Weights of a small mixture-of-experts language model, trained from scratch on English Wikipedia: vocabulary 6408, 27M parameters.
Below are experts of layer 7 (counted from 0) of a mixture-of-experts language model. Rows are named router (the router's row for the expert), gate (a neuron's input weights, with its number), up (a neuron's input weights, with its number), down (a neuron's output weights, with its number) and show model dimensions 0-255. Each number is 200 + 20 x the weight over its row's rms, rounded and kept within 0 to 999.
After each expert's rows: "mostly gets" lists some tokens that are sent to it at least half of the time. This comes from a sample of Wikipedia text that the model never trained on.

# expert 4
router,163,236,225,206,215,185,210,222,212,184,206,199,212,153,207,217,179,214,190,247,215,167,225,230,203,168,187,241,217,203,212,226,196,193,193,202,220,237,194,187,205,216,201,191,197,178,205,203,212,228,177,205,196,241,188,189,213,192,182,192,219,208,228,211,201,186,215,182,225,204,182,204,185,209,219,172,217,193,214,196,223,193,216,174,200,167,164,185,199,209,185,208,196,212,153,196,166,217,198,202,169,223,195,209,176,217,153,199,185,205,208,200,175,171,145,149,182,153,181,186,193,230,207,215,206,225,221,195,187,219,192,195,157,177,178,181,199,199,186,215,199,239,206,209,181,189,191,233,222,225,213,186,204,213,214,207,207,213,221,174,161,218,197,171,178,219,207,217,202,156,235,205,203,190,183,217,191,213,194,186,182,197,203,194,177,193,200,213,176,232,215,191,179,222,211,178,223,213,182,200,197,193,224,180,203,223,218,153,210,199,189,157,180,206,219,179,204,222,184,213,200,177,189,181,220,193,220,182,202,216,181,182,168,207,212,204,227,199,194,237,205,200,185,187,187,192,226,205,163,169,156,215,197,216,219,163
gate9,200,207,252,170,203,205,190,197,197,171,179,225,204,158,206,209,199,167,174,182,233,172,188,200,203,176,196,238,166,211,171,222,204,195,215,214,240,203,229,200,193,201,199,216,179,193,204,226,208,207,223,163,226,190,192,234,195,203,188,220,205,158,186,204,216,235,214,195,177,212,195,184,196,225,210,176,196,232,196,183,224,231,207,224,176,202,167,170,226,196,196,173,208,207,187,215,171,164,191,204,227,185,208,190,189,234,188,186,179,201,206,192,210,147,138,180,203,163,180,242,197,194,188,166,203,192,236,188,241,215,208,179,187,236,192,215,206,219,188,179,201,197,188,189,186,185,203,176,185,181,224,205,207,198,198,208,222,184,212,163,214,219,224,171,156,237,182,197,212,205,206,200,207,218,195,218,163,214,225,201,241,195,177,213,175,195,178,181,178,193,190,215,193,211,213,199,189,175,207,192,225,186,187,226,187,200,227,200,216,195,233,178,199,139,211,213,207,157,170,198,198,206,187,198,229,195,215,198,185,177,226,183,209,186,213,214,193,171,194,173,199,219,180,196,192,203,214,194,202,199,182,231,202,202,200,187
up9,203,196,173,174,214,206,172,227,177,177,184,214,168,183,198,209,200,233,226,210,191,185,219,181,209,188,189,178,191,199,181,193,158,205,194,180,201,185,214,227,251,205,233,177,214,180,178,202,191,210,194,206,211,199,177,212,198,223,187,174,171,217,217,234,220,201,199,201,211,189,180,192,179,202,189,195,190,196,197,206,191,214,161,198,242,196,188,189,180,188,214,165,220,204,211,183,191,184,186,136,194,187,177,187,215,189,218,179,219,193,179,196,205,191,209,190,186,215,220,216,181,181,247,164,186,185,181,193,164,206,207,203,204,190,202,168,183,211,211,211,212,170,174,182,229,202,230,179,175,225,172,231,167,207,196,191,200,176,228,201,198,237,150,220,175,195,205,170,197,179,207,205,222,206,233,206,199,175,197,184,222,203,179,162,210,216,176,199,191,183,173,236,210,235,210,247,236,188,192,192,206,191,205,197,219,204,189,191,188,216,191,169,216,196,177,218,179,159,207,177,228,184,182,226,213,170,221,231,219,208,197,172,221,205,173,167,202,209,196,173,216,186,170,234,200,216,218,182,217,211,205,210,234,166,203,155
down9,201,192,219,184,177,195,192,241,178,174,215,195,178,207,214,197,229,219,197,204,191,201,193,182,188,178,218,200,249,235,154,196,209,191,203,184,225,172,217,185,187,207,222,166,176,215,204,254,189,193,158,213,190,185,205,207,203,208,154,199,188,229,188,233,181,178,159,209,172,228,205,214,179,246,220,190,254,187,209,204,191,198,181,167,228,183,188,204,207,200,174,210,165,192,223,215,178,178,186,195,199,185,162,190,199,214,227,188,146,178,226,160,178,195,174,232,173,189,164,219,240,170,175,210,224,219,205,179,173,236,201,182,205,206,206,187,194,216,185,175,222,214,213,190,200,197,191,204,199,222,209,199,205,208,182,183,212,203,209,212,187,221,166,204,186,211,201,233,218,220,203,211,237,213,217,189,198,190,220,205,185,216,199,174,231,200,199,172,186,183,189,202,195,193,191,153,204,173,197,186,218,201,197,189,209,190,209,186,192,165,202,203,217,193,189,162,199,146,207,211,207,204,194,247,225,205,158,238,219,189,206,190,218,198,185,208,211,210,196,181,225,229,209,189,222,197,193,189,203,191,224,193,194,188,213,191
mostly gets: " book", " song", " world", " war", " band", " program"

# expert 9
router,198,185,214,185,178,198,191,191,187,198,205,168,178,230,167,178,144,209,226,221,193,201,172,199,211,195,222,205,159,157,179,218,203,213,210,201,164,202,165,176,188,175,184,209,173,187,190,212,241,181,192,187,189,200,212,185,210,195,212,194,192,161,174,237,198,209,190,188,167,175,221,173,143,198,199,220,200,185,209,193,186,197,217,168,192,156,186,191,215,209,199,204,196,193,238,211,182,187,230,215,185,201,170,198,184,230,208,192,179,211,230,165,205,166,222,205,223,212,185,219,231,210,240,223,197,196,169,168,203,204,206,233,191,220,220,246,210,237,183,234,169,218,159,191,209,180,197,179,231,231,161,207,186,218,201,153,181,220,230,187,207,212,186,181,205,186,192,230,180,201,215,209,206,174,196,212,174,196,226,218,211,194,204,226,182,226,219,210,188,202,188,184,159,219,213,176,193,210,173,214,195,210,179,223,224,207,168,207,179,195,199,210,193,180,183,231,193,189,201,200,211,177,225,195,186,189,216,199,204,202,163,197,209,209,222,210,234,206,193,225,205,163,197,201,191,188,176,199,232,195,213,217,175,196,206,211
gate31,183,213,206,197,210,202,207,236,213,155,217,200,221,188,211,201,203,194,188,223,255,220,191,199,211,217,194,225,203,196,202,202,225,211,201,242,204,153,197,204,177,226,195,179,207,189,257,197,203,204,223,198,167,198,164,180,224,225,205,184,179,158,195,212,186,242,211,191,196,210,244,166,235,233,204,190,188,192,237,203,184,228,209,236,228,204,184,187,195,196,191,202,192,192,229,218,194,217,206,198,213,214,204,209,222,215,159,178,205,210,224,175,179,208,207,182,203,200,182,218,213,204,211,202,169,206,201,197,185,240,160,204,172,236,169,216,207,230,183,200,177,209,224,187,229,204,204,207,182,197,189,205,191,201,221,168,186,198,194,187,214,186,200,180,184,224,201,237,209,182,218,196,207,232,215,235,224,237,171,177,191,221,200,220,216,236,196,178,215,212,166,185,191,180,182,196,199,214,203,211,211,211,197,200,183,227,205,183,196,210,215,192,176,208,236,190,218,237,245,210,225,211,236,200,218,196,217,204,176,168,174,139,229,194,184,208,188,181,173,217,192,214,194,229,222,231,176,184,184,186,197,180,183,222,191,204
up31,216,198,172,191,226,214,186,181,189,200,178,160,213,229,211,237,234,223,175,187,219,175,229,186,175,202,180,192,218,214,195,203,209,233,221,228,205,150,166,182,207,199,179,209,205,254,196,232,230,190,207,237,215,165,217,196,170,228,198,207,227,214,196,225,193,224,212,197,224,191,159,189,204,190,215,192,211,239,209,204,191,191,229,188,215,196,192,201,181,221,204,228,207,197,207,215,195,178,222,196,216,223,193,182,184,207,170,201,192,218,213,195,163,216,209,237,205,212,169,244,207,189,131,193,197,199,180,228,182,217,176,170,183,205,189,216,184,225,199,196,187,194,210,175,218,173,205,226,206,205,180,202,181,160,232,194,202,157,208,201,223,192,199,194,201,192,208,208,222,191,209,193,190,224,202,194,178,217,203,171,157,216,204,220,194,220,199,216,217,170,195,210,207,189,188,196,182,239,224,209,208,186,212,227,204,232,195,206,182,175,216,203,210,190,182,226,194,168,209,229,184,202,220,187,227,229,185,169,188,215,163,181,211,199,200,197,235,221,201,238,200,244,197,219,193,171,180,206,204,199,216,182,164,201,237,187
down31,203,177,211,191,205,169,199,221,203,187,196,256,192,176,174,203,206,202,247,199,158,147,206,207,203,186,173,232,194,226,195,169,214,197,180,203,218,185,206,170,196,196,214,206,183,180,176,219,180,190,226,192,216,247,174,195,215,172,212,205,173,197,196,208,224,193,199,198,219,195,165,195,201,159,191,239,179,201,182,176,191,215,196,164,167,207,202,192,221,202,215,229,204,222,159,182,210,214,225,185,224,197,183,208,211,179,169,166,199,214,209,183,209,181,226,211,206,223,228,229,205,182,185,200,200,193,170,207,187,200,233,196,183,179,220,228,216,185,175,237,229,203,172,194,222,203,247,203,212,214,195,183,219,213,194,198,187,201,236,252,186,201,196,173,185,174,249,223,198,188,216,198,202,171,201,249,221,210,182,217,215,208,247,203,201,214,243,207,194,204,206,218,218,191,195,212,190,182,188,226,179,219,202,188,194,168,177,220,174,170,216,196,220,208,195,205,222,202,186,174,182,191,168,191,200,200,199,191,213,209,209,184,182,198,207,204,234,166,179,195,208,180,171,156,211,186,188,198,183,227,199,202,222,170,185,191
mostly gets: "\n", " ==", " ===", "\".", "y.", "′"

# expert 3
router,202,228,223,202,164,174,207,264,223,237,190,169,210,203,191,189,183,247,199,214,207,200,190,184,207,212,190,190,196,222,157,213,221,199,212,195,208,201,187,196,197,228,198,197,197,183,192,227,228,162,182,241,189,190,212,231,232,189,179,192,226,229,206,212,208,207,211,194,235,177,209,173,223,219,204,190,177,233,202,196,230,183,203,171,186,209,191,197,203,176,194,193,212,184,231,180,185,194,210,246,191,181,176,201,204,204,207,184,193,197,233,201,191,214,234,258,193,178,213,183,208,203,209,207,225,207,194,219,171,196,189,208,161,224,223,237,204,226,188,224,225,194,195,217,173,236,212,175,225,187,199,224,207,159,169,215,213,200,215,159,206,190,201,228,192,176,193,222,189,186,237,182,175,190,187,217,224,205,207,192,171,202,222,168,192,210,236,183,245,227,258,213,210,186,205,155,186,193,156,181,181,218,209,211,188,189,217,201,198,175,212,194,189,201,187,194,189,222,191,207,183,194,196,215,183,226,199,211,227,205,199,186,213,205,232,211,214,177,177,179,203,196,224,217,221,174,226,203,188,195,176,169,189,194,198,203
gate8,201,242,213,168,191,209,211,212,218,235,211,177,188,200,250,212,207,179,196,213,178,199,207,213,182,233,209,207,183,188,180,182,234,217,174,194,187,227,190,189,168,183,186,156,198,177,192,191,201,200,189,222,250,220,202,200,239,215,223,207,216,186,177,178,231,239,207,176,206,195,201,175,202,234,192,207,140,190,183,203,224,187,187,206,227,218,210,188,181,197,220,183,194,215,225,198,228,208,212,250,142,166,181,184,202,230,225,218,221,214,238,200,202,186,180,198,173,179,186,211,221,186,202,204,216,176,207,205,220,191,227,206,193,192,217,203,210,211,210,217,151,224,191,195,228,194,180,198,223,176,177,195,222,198,188,208,217,227,198,185,188,186,220,181,215,210,211,179,203,198,205,196,192,197,210,194,204,214,200,221,188,181,205,158,184,195,229,211,190,218,206,215,187,187,200,198,213,182,224,231,173,159,207,201,197,236,194,217,209,188,216,189,206,161,223,170,228,217,237,167,150,190,236,190,168,214,199,226,205,197,184,182,188,230,199,204,203,228,183,181,220,195,191,233,217,211,190,176,199,192,201,208,189,183,177,246
up8,185,189,204,196,210,213,244,234,188,203,180,199,210,203,228,191,215,231,203,227,200,218,209,167,164,206,188,196,182,220,206,176,181,176,205,195,206,229,214,171,165,228,223,215,206,214,207,197,191,216,206,163,213,186,201,209,233,183,203,192,201,206,240,251,225,189,186,211,197,214,219,182,207,196,214,188,189,236,195,152,200,201,192,223,210,176,226,215,176,177,205,196,210,206,192,208,179,242,193,205,236,236,202,216,152,207,163,230,203,191,197,208,248,164,194,226,218,233,194,221,183,216,203,185,209,160,216,200,224,206,190,177,186,226,209,187,200,186,184,201,197,222,190,166,181,210,204,245,191,213,220,206,171,194,234,214,203,207,200,204,208,193,182,180,196,205,203,210,209,190,186,173,171,202,210,217,193,165,167,200,197,182,201,150,196,206,165,253,197,222,198,151,201,176,157,173,218,200,219,187,194,223,202,179,186,228,167,207,198,238,175,202,211,191,206,211,178,195,198,201,213,152,167,187,183,197,233,202,196,196,216,202,224,195,211,187,173,188,213,204,193,202,208,167,197,197,169,239,193,212,194,194,199,233,218,205
down8,226,218,182,174,141,219,216,216,210,202,209,163,192,204,190,218,206,187,222,200,211,199,187,167,224,157,197,218,226,164,205,180,182,217,223,185,165,164,227,207,183,178,163,200,217,212,198,191,235,252,236,212,184,189,173,188,193,212,181,209,209,195,208,193,200,181,195,190,208,221,200,227,222,212,212,196,233,223,187,212,222,199,203,200,217,217,184,174,167,186,195,210,196,184,236,211,196,212,214,201,236,196,191,188,215,204,178,232,217,220,177,203,187,204,212,178,189,208,207,196,188,219,213,221,205,205,179,180,222,212,163,211,173,198,198,208,203,173,216,224,207,174,193,185,190,207,181,204,180,180,205,203,197,193,201,183,209,192,170,197,195,217,195,185,188,220,239,203,206,210,219,225,206,202,181,198,238,188,210,204,211,189,197,223,212,229,208,235,205,196,215,209,194,200,203,236,207,210,214,177,212,172,205,221,185,242,246,193,223,236,230,228,181,188,156,213,196,237,195,201,156,203,203,248,177,227,221,192,204,222,202,178,207,206,191,206,238,220,211,203,199,188,152,187,194,242,211,208,146,171,209,169,162,200,237,186
mostly gets: " (1", " (", " April", " January", " December", "–2"

# expert 2
router,169,221,203,217,209,187,212,204,188,195,221,200,206,179,189,233,207,192,176,231,193,206,218,165,182,181,189,243,241,209,214,216,176,207,190,225,201,274,178,185,202,211,199,215,198,212,213,225,233,224,186,168,203,220,198,170,215,171,169,182,216,230,218,182,198,215,177,210,194,201,173,215,192,207,182,195,199,195,253,199,218,221,219,177,200,173,197,202,212,187,174,189,183,196,155,191,191,214,213,192,192,204,202,197,193,211,163,226,185,178,198,186,207,172,181,188,186,187,187,197,166,231,201,210,202,190,194,180,189,208,209,208,171,171,187,194,193,189,202,206,206,217,214,204,191,200,184,230,200,211,231,190,223,263,216,238,186,211,220,211,179,194,190,206,188,181,204,203,212,197,217,213,232,202,203,205,177,193,208,200,182,237,232,185,140,204,205,187,191,197,205,203,179,230,174,192,223,243,193,214,203,197,175,159,202,225,185,176,193,225,230,188,178,216,167,208,198,181,173,207,200,172,187,187,200,217,237,160,198,203,192,179,205,218,191,205,224,163,182,250,232,160,189,206,202,193,169,215,191,212,160,216,234,206,194,201
gate9,189,194,211,240,216,206,214,201,213,173,215,165,200,211,185,176,203,235,220,212,201,195,180,187,194,187,205,206,194,193,209,209,211,201,209,206,222,227,236,217,195,218,182,185,229,208,251,194,209,214,185,249,221,229,169,181,197,200,190,209,218,194,195,204,237,236,191,213,210,170,218,184,169,205,184,208,199,165,198,187,211,203,191,183,199,208,219,209,171,177,216,212,225,210,180,183,196,200,198,199,213,191,204,242,176,194,216,188,187,172,212,194,198,170,192,177,194,199,237,194,188,194,189,189,182,161,196,211,176,198,208,175,154,193,190,207,208,199,177,206,217,180,231,212,238,225,187,205,200,158,199,180,203,185,189,191,191,194,199,210,209,213,208,219,173,200,221,188,191,202,223,202,205,184,239,209,175,184,184,178,237,209,212,196,212,176,154,144,177,175,227,192,176,174,183,216,181,165,264,211,205,177,179,236,197,205,169,206,209,169,210,195,155,219,186,213,193,215,201,194,148,179,203,212,221,193,219,196,210,197,235,215,200,156,178,190,204,186,232,215,207,186,239,206,216,197,208,217,200,235,248,180,170,184,181,209
up9,240,207,216,250,206,206,202,221,182,181,173,182,224,184,185,206,201,197,163,159,185,208,220,203,198,218,213,167,222,198,193,225,195,214,173,225,242,184,220,201,186,204,187,201,205,171,196,199,205,195,211,216,168,234,172,209,214,248,229,149,204,188,187,257,210,210,169,216,196,218,166,180,214,202,200,181,202,207,192,241,220,196,205,184,212,186,197,186,199,184,220,197,217,152,214,210,167,200,172,203,264,205,196,186,229,184,203,221,205,179,216,188,191,211,202,256,194,199,197,195,195,206,202,208,218,190,210,222,197,215,178,183,214,234,198,225,204,189,171,201,174,198,176,239,189,198,207,216,182,234,229,231,207,212,236,175,201,233,191,212,192,213,219,210,179,226,233,233,230,215,170,200,220,198,202,207,204,215,206,186,201,218,192,183,175,207,165,204,206,207,215,198,183,203,207,172,230,222,180,205,201,206,201,188,190,195,212,170,229,217,217,220,207,180,205,193,210,241,192,239,190,214,182,193,224,176,213,204,200,211,179,237,216,199,205,165,207,162,143,217,187,208,183,200,200,195,201,192,225,201,194,197,187,217,224,208
down9,222,186,184,214,188,180,176,169,190,192,191,203,196,195,231,216,225,175,226,208,209,223,205,203,232,230,188,197,186,206,219,190,183,214,198,187,234,210,193,189,233,190,213,196,201,207,218,173,182,276,195,203,207,187,205,194,198,207,202,154,176,199,205,202,201,215,173,203,184,192,191,224,186,194,169,190,209,225,216,204,161,181,224,229,182,188,202,218,206,182,209,204,175,219,185,208,179,173,170,215,233,168,183,250,199,185,165,195,216,175,178,182,182,129,170,230,213,235,226,223,203,198,204,196,211,186,240,174,190,190,180,223,185,203,191,213,201,205,204,174,211,225,196,184,188,216,215,195,176,184,180,178,201,145,211,154,202,210,155,200,208,206,224,198,246,201,190,170,206,208,216,203,218,189,215,200,210,170,172,213,227,186,196,203,216,205,198,158,206,187,178,183,237,222,168,191,177,209,207,193,191,213,221,181,192,202,216,198,238,227,209,228,189,215,204,228,209,192,204,193,191,211,176,194,198,211,190,200,210,200,218,238,180,191,220,178,162,254,199,213,202,224,190,204,201,195,218,195,193,163,214,209,181,210,189,218
mostly gets: " Cor", " Pal", " Mon", " Col", " mon", " Los"

# expert 7
router,178,214,223,226,190,194,211,203,191,201,199,161,216,197,187,223,197,215,180,240,192,206,197,182,196,169,195,244,210,199,203,216,177,220,177,198,203,230,193,157,186,175,156,199,208,202,219,205,232,223,199,198,209,230,203,181,214,203,196,223,206,214,228,202,200,237,204,182,236,198,199,172,182,229,205,182,201,205,248,189,244,183,240,183,192,188,186,212,200,184,182,201,198,183,207,184,186,202,219,205,226,225,202,195,209,194,181,212,204,200,188,181,214,164,165,183,177,186,181,227,161,207,195,215,190,219,188,184,176,176,201,195,153,176,184,184,171,196,203,234,194,232,206,215,177,189,213,238,197,223,241,186,213,210,190,209,180,209,203,186,175,176,199,187,185,186,188,219,186,173,209,203,182,161,177,222,179,214,218,189,195,247,191,189,170,221,195,220,186,197,209,194,224,222,190,159,192,241,190,183,204,200,213,190,211,232,199,172,205,185,199,222,168,216,215,217,216,203,223,206,201,192,192,152,188,235,229,200,232,224,150,194,181,184,207,224,228,168,195,225,194,174,205,195,225,183,192,214,171,215,171,204,207,201,167,158
gate1,154,172,173,193,199,188,211,195,196,214,212,211,215,223,203,189,198,206,212,205,223,245,206,214,177,164,179,220,244,176,195,205,208,232,194,168,162,204,185,233,194,203,197,222,207,206,195,199,224,191,211,217,222,185,174,182,175,210,162,207,186,188,194,172,182,197,202,188,220,200,157,172,198,214,197,200,184,224,218,215,182,208,178,230,183,170,259,180,183,155,182,193,226,231,181,202,221,181,192,170,185,196,220,216,173,193,199,214,205,206,184,209,165,179,206,196,184,191,199,180,213,187,168,193,216,189,203,186,180,194,192,210,229,227,184,187,190,158,192,165,171,174,205,207,184,178,197,213,198,215,172,177,174,165,180,200,233,176,149,198,244,211,209,188,184,221,218,182,227,152,222,167,218,156,158,214,209,209,185,198,196,190,211,197,185,210,198,175,175,192,216,203,178,227,243,162,198,217,193,206,196,202,186,215,194,215,193,188,179,208,161,202,195,191,206,209,214,172,163,211,214,188,235,205,219,213,210,196,208,210,220,206,183,174,206,179,170,212,191,191,173,190,227,205,193,202,184,209,208,223,185,226,185,209,191,171
up1,203,231,170,206,210,207,177,192,223,163,189,219,200,248,198,197,214,191,214,169,171,191,192,167,190,206,193,213,175,208,203,174,191,197,210,204,203,157,255,189,183,220,186,190,198,158,183,199,184,180,225,191,216,189,228,220,212,199,149,192,190,150,177,209,187,157,224,237,192,200,251,187,183,202,201,185,223,185,210,177,188,218,236,192,208,198,205,199,204,236,214,178,179,203,201,217,231,216,196,169,192,202,193,204,224,175,226,185,212,186,228,206,236,193,197,188,218,220,187,190,189,187,161,225,179,212,186,242,238,202,196,181,224,203,190,210,183,252,226,214,191,202,189,238,181,224,231,180,249,186,187,238,194,245,221,215,196,186,204,189,214,186,185,206,194,211,213,211,180,215,259,168,190,216,208,167,175,200,214,214,240,188,208,203,200,236,219,230,211,211,175,202,218,219,195,211,198,204,182,218,198,190,213,203,209,180,189,223,195,208,215,197,213,220,185,210,194,198,223,204,212,194,194,187,204,205,178,200,213,196,184,206,243,211,211,205,196,179,214,219,206,164,207,193,198,243,179,170,191,193,207,207,218,213,208,211
down1,167,178,176,182,200,226,185,204,187,184,205,202,188,224,162,200,189,172,243,219,182,159,184,216,216,214,193,198,155,232,207,167,210,223,231,201,225,209,205,166,213,240,204,170,147,235,205,221,197,216,222,210,214,241,169,214,194,213,204,171,250,225,208,207,171,230,183,210,170,201,165,183,196,199,203,223,231,196,217,172,190,214,156,209,173,187,187,227,190,227,231,193,180,210,206,197,172,200,173,195,223,211,191,199,185,192,210,221,205,204,209,155,220,175,183,191,208,213,190,230,194,181,182,204,200,175,181,207,204,192,199,212,180,204,187,191,193,211,178,196,192,222,184,196,230,194,219,219,201,211,202,214,199,201,195,169,173,227,212,213,203,199,189,216,244,186,220,187,217,197,185,231,209,200,196,204,181,178,232,187,197,190,224,194,197,186,214,207,215,183,228,173,188,211,185,208,231,201,218,206,192,160,182,208,175,192,186,227,202,207,210,193,200,179,180,176,190,177,240,175,179,219,223,206,200,208,176,225,197,232,153,193,185,193,153,196,202,183,227,222,208,195,184,238,241,182,222,192,194,182,197,160,186,218,212,205
mostly gets: " s", " p", " r", " f", " sp", " g"

# expert 1
router,198,217,233,188,214,192,200,214,165,241,175,205,219,210,175,190,200,250,225,191,216,196,223,181,177,187,218,235,191,198,167,217,203,219,219,176,217,180,182,206,176,195,187,237,198,180,193,189,235,189,226,165,216,198,212,218,246,196,210,207,196,191,205,212,202,211,240,197,232,187,208,187,195,214,194,201,161,218,227,198,208,212,233,202,161,216,183,197,181,225,189,190,200,182,235,201,167,168,207,186,207,190,163,180,227,197,226,164,213,208,193,208,206,219,232,221,219,190,218,237,182,199,174,225,180,232,183,167,210,171,191,232,191,187,226,214,200,242,201,239,230,200,197,209,185,186,229,207,193,194,214,233,208,176,188,205,222,215,216,154,187,218,241,228,195,201,189,203,182,186,180,191,206,161,222,198,165,193,196,188,183,175,177,196,195,217,202,238,235,234,224,188,183,201,214,187,200,220,171,177,213,186,208,208,228,193,170,216,198,191,196,218,191,165,179,200,193,197,194,172,197,174,178,232,218,211,215,211,208,205,208,230,237,207,194,239,229,196,191,176,199,190,226,198,220,226,216,197,183,215,204,225,211,194,173,199
gate23,191,197,183,187,254,199,202,175,196,216,186,188,221,204,211,231,181,170,206,220,207,187,233,171,200,235,186,203,239,197,221,184,205,202,171,178,222,158,201,200,180,210,177,204,185,254,215,164,190,213,202,204,158,204,191,209,191,187,171,204,217,218,187,202,174,177,196,224,201,207,208,204,203,163,168,230,177,205,213,231,230,204,178,231,191,192,194,199,195,200,194,182,183,226,200,212,189,170,174,210,224,171,184,210,183,176,192,159,194,225,223,174,211,230,186,177,209,235,193,208,187,183,195,233,224,191,197,206,225,218,182,162,201,181,209,219,192,240,227,178,210,180,233,211,203,205,225,205,175,181,179,246,153,185,220,205,207,216,232,184,204,226,176,217,219,217,227,179,164,206,187,188,210,188,196,225,175,197,193,223,210,223,214,179,210,206,208,182,192,223,218,249,208,183,203,193,207,181,187,212,218,204,223,159,204,211,190,199,182,192,178,163,195,196,204,186,196,222,209,201,226,213,194,185,202,176,166,198,217,206,188,194,207,222,213,245,224,187,187,220,168,194,233,176,190,209,167,204,218,237,216,182,174,206,222,196
up23,175,170,177,167,207,169,199,157,212,185,185,202,150,219,208,177,176,188,207,194,187,167,203,231,228,211,208,185,192,201,183,229,210,164,198,212,206,201,223,184,189,218,200,199,183,184,193,211,187,204,209,200,251,187,217,223,225,188,185,164,203,215,205,210,201,192,197,233,201,207,208,209,197,155,190,209,178,203,229,213,211,200,201,188,195,235,192,184,204,166,213,241,195,201,219,169,176,208,194,200,213,190,214,195,225,200,216,204,225,171,203,207,189,192,208,199,193,181,180,172,177,209,179,212,177,233,198,182,177,234,178,213,187,213,178,163,209,214,199,174,182,198,208,203,182,160,183,214,203,184,203,194,189,230,193,195,204,222,173,210,200,216,143,228,151,230,243,187,219,170,170,187,188,168,204,215,175,198,168,190,245,219,170,195,170,217,183,210,168,181,179,228,175,175,191,184,175,223,171,192,214,148,173,191,196,195,196,190,214,196,182,235,225,175,183,217,207,204,215,199,215,206,235,204,222,172,210,199,175,171,208,218,200,156,201,207,182,203,192,220,195,211,184,226,167,215,192,210,195,204,223,180,179,204,196,185
down23,167,203,204,177,173,204,169,193,213,212,197,211,222,216,185,211,203,180,204,229,208,215,200,218,228,198,186,192,214,232,206,215,181,172,182,196,174,223,235,212,204,204,184,225,185,241,189,180,191,235,172,214,190,204,205,185,194,198,211,203,214,227,204,189,225,250,182,202,199,199,173,201,240,200,196,223,207,187,202,178,156,178,168,194,237,193,190,233,211,189,225,222,212,207,223,218,199,175,204,186,180,195,173,158,197,192,177,226,189,210,175,210,179,195,221,179,182,202,162,189,222,170,205,234,191,162,211,230,209,197,245,235,219,193,222,211,201,213,199,194,167,215,170,237,204,178,200,204,173,151,186,188,194,199,212,184,185,198,191,198,209,189,197,183,205,211,206,180,201,226,191,157,235,208,180,190,184,201,213,195,188,232,174,212,191,236,175,217,185,186,219,162,208,234,208,184,222,202,170,226,191,185,225,191,225,203,198,195,182,215,213,196,180,203,238,176,221,243,194,172,203,212,188,192,185,197,204,229,210,188,205,244,208,209,196,171,158,207,239,249,210,199,188,229,202,194,215,199,192,163,221,202,197,228,197,180
mostly gets: " 0", "′", " MF", " −", " %", "|---|---|---|---"

# expert 5
router,192,226,204,169,200,231,199,229,190,240,180,206,213,204,212,184,224,181,242,194,193,208,196,200,220,212,187,212,192,213,216,208,219,162,190,182,197,201,213,186,218,190,215,174,218,204,187,197,178,171,233,210,206,168,167,218,217,197,181,184,180,180,222,178,201,222,238,172,186,207,229,173,195,210,235,218,159,226,181,194,211,204,202,212,197,191,206,203,223,194,205,188,203,202,226,208,190,206,216,209,198,145,211,202,206,175,200,205,226,202,154,199,176,201,225,233,177,249,206,191,187,180,192,177,196,205,229,225,165,178,228,181,192,230,269,223,185,201,205,219,183,152,212,189,155,231,182,206,188,204,218,211,195,221,216,238,215,147,210,186,199,206,198,247,192,220,207,173,188,197,218,225,246,213,194,188,174,207,202,186,151,172,226,206,205,199,197,184,209,205,188,193,244,182,221,168,208,217,204,191,206,183,214,216,212,208,217,208,209,221,197,193,187,204,179,182,206,189,214,220,193,176,191,184,205,198,204,204,175,185,195,188,208,179,195,205,184,209,211,186,227,202,204,220,154,207,189,181,196,181,163,169,207,184,222,230
gate1,207,198,199,242,231,207,206,186,169,172,179,234,218,172,200,222,205,200,224,209,187,210,184,206,183,189,169,200,182,197,227,228,195,211,185,218,192,222,199,209,168,210,216,213,207,199,229,185,174,169,166,181,228,190,207,178,184,168,187,182,180,216,158,209,186,224,180,228,144,178,191,199,196,172,186,196,166,210,202,203,212,202,190,230,211,187,204,201,202,179,202,179,186,186,221,214,207,226,185,208,188,180,201,229,178,220,170,212,205,166,195,169,209,210,210,214,192,208,195,195,185,200,197,212,186,215,230,209,228,194,176,197,184,213,194,207,225,191,229,190,176,205,186,226,194,205,209,190,182,191,178,211,183,177,221,209,243,202,194,195,230,179,225,204,238,201,237,224,239,160,160,238,231,170,244,191,250,179,198,224,186,186,189,182,176,156,232,201,179,190,203,223,220,196,180,159,226,172,219,203,195,194,202,196,180,193,195,203,216,163,201,211,193,191,204,199,244,202,197,219,200,183,211,220,185,194,248,213,210,186,212,181,199,206,198,178,206,181,210,194,175,201,251,208,213,208,160,191,195,217,199,216,170,235,175,198
up1,207,210,203,249,238,200,210,197,184,174,228,161,196,216,207,197,170,208,178,172,193,191,190,229,199,207,226,224,209,199,175,186,230,210,182,203,203,211,220,209,204,182,172,201,184,227,215,196,179,163,211,194,225,146,181,178,170,193,178,183,192,216,181,183,172,206,166,222,177,210,197,230,194,220,191,183,202,217,200,197,170,186,234,189,172,201,221,179,212,160,180,196,195,224,185,210,204,231,185,208,186,203,194,219,184,183,186,186,183,177,182,199,215,218,183,171,208,183,215,215,169,210,204,222,233,213,188,210,254,199,171,205,211,203,214,228,170,201,204,217,220,185,215,239,185,190,199,184,189,175,231,216,216,212,168,207,224,219,211,196,200,184,218,217,198,196,203,191,184,210,174,231,197,229,191,198,196,194,184,238,210,186,198,224,191,209,216,190,182,191,172,161,179,226,199,219,202,179,184,209,163,205,213,189,170,178,187,191,196,215,216,211,204,217,203,192,193,184,232,238,181,227,194,236,219,222,249,215,194,229,186,201,200,195,201,134,211,167,221,211,189,191,178,203,184,165,207,165,174,218,162,173,202,170,173,217
down1,196,219,210,173,188,237,202,232,224,236,186,188,181,186,207,213,208,215,182,201,206,176,227,159,180,198,185,185,185,179,216,200,192,203,215,169,215,198,181,170,194,174,213,214,191,156,215,206,223,160,186,205,160,194,225,206,215,170,207,195,206,212,194,185,185,196,210,227,229,234,209,173,200,213,246,202,214,203,210,211,227,217,151,219,211,211,186,205,216,220,245,196,222,207,227,176,187,195,209,214,169,208,198,181,191,192,210,185,217,214,193,184,183,214,198,194,222,182,225,188,179,189,160,198,186,204,207,198,177,184,225,215,223,175,207,194,201,187,172,189,214,233,205,174,212,211,210,214,215,181,189,238,217,187,171,177,230,188,220,214,194,244,192,192,198,213,195,229,183,182,207,192,193,176,259,188,192,186,198,196,214,190,217,245,192,194,185,211,244,221,200,198,198,154,189,225,160,211,222,204,200,192,188,212,224,224,197,207,212,167,190,183,184,216,177,172,190,225,180,198,212,185,175,201,184,210,240,221,239,231,204,244,215,183,164,225,210,224,182,199,209,192,221,207,202,214,244,213,219,182,226,211,212,214,197,162
mostly gets: " his", " have", " their", " has", " he", " which"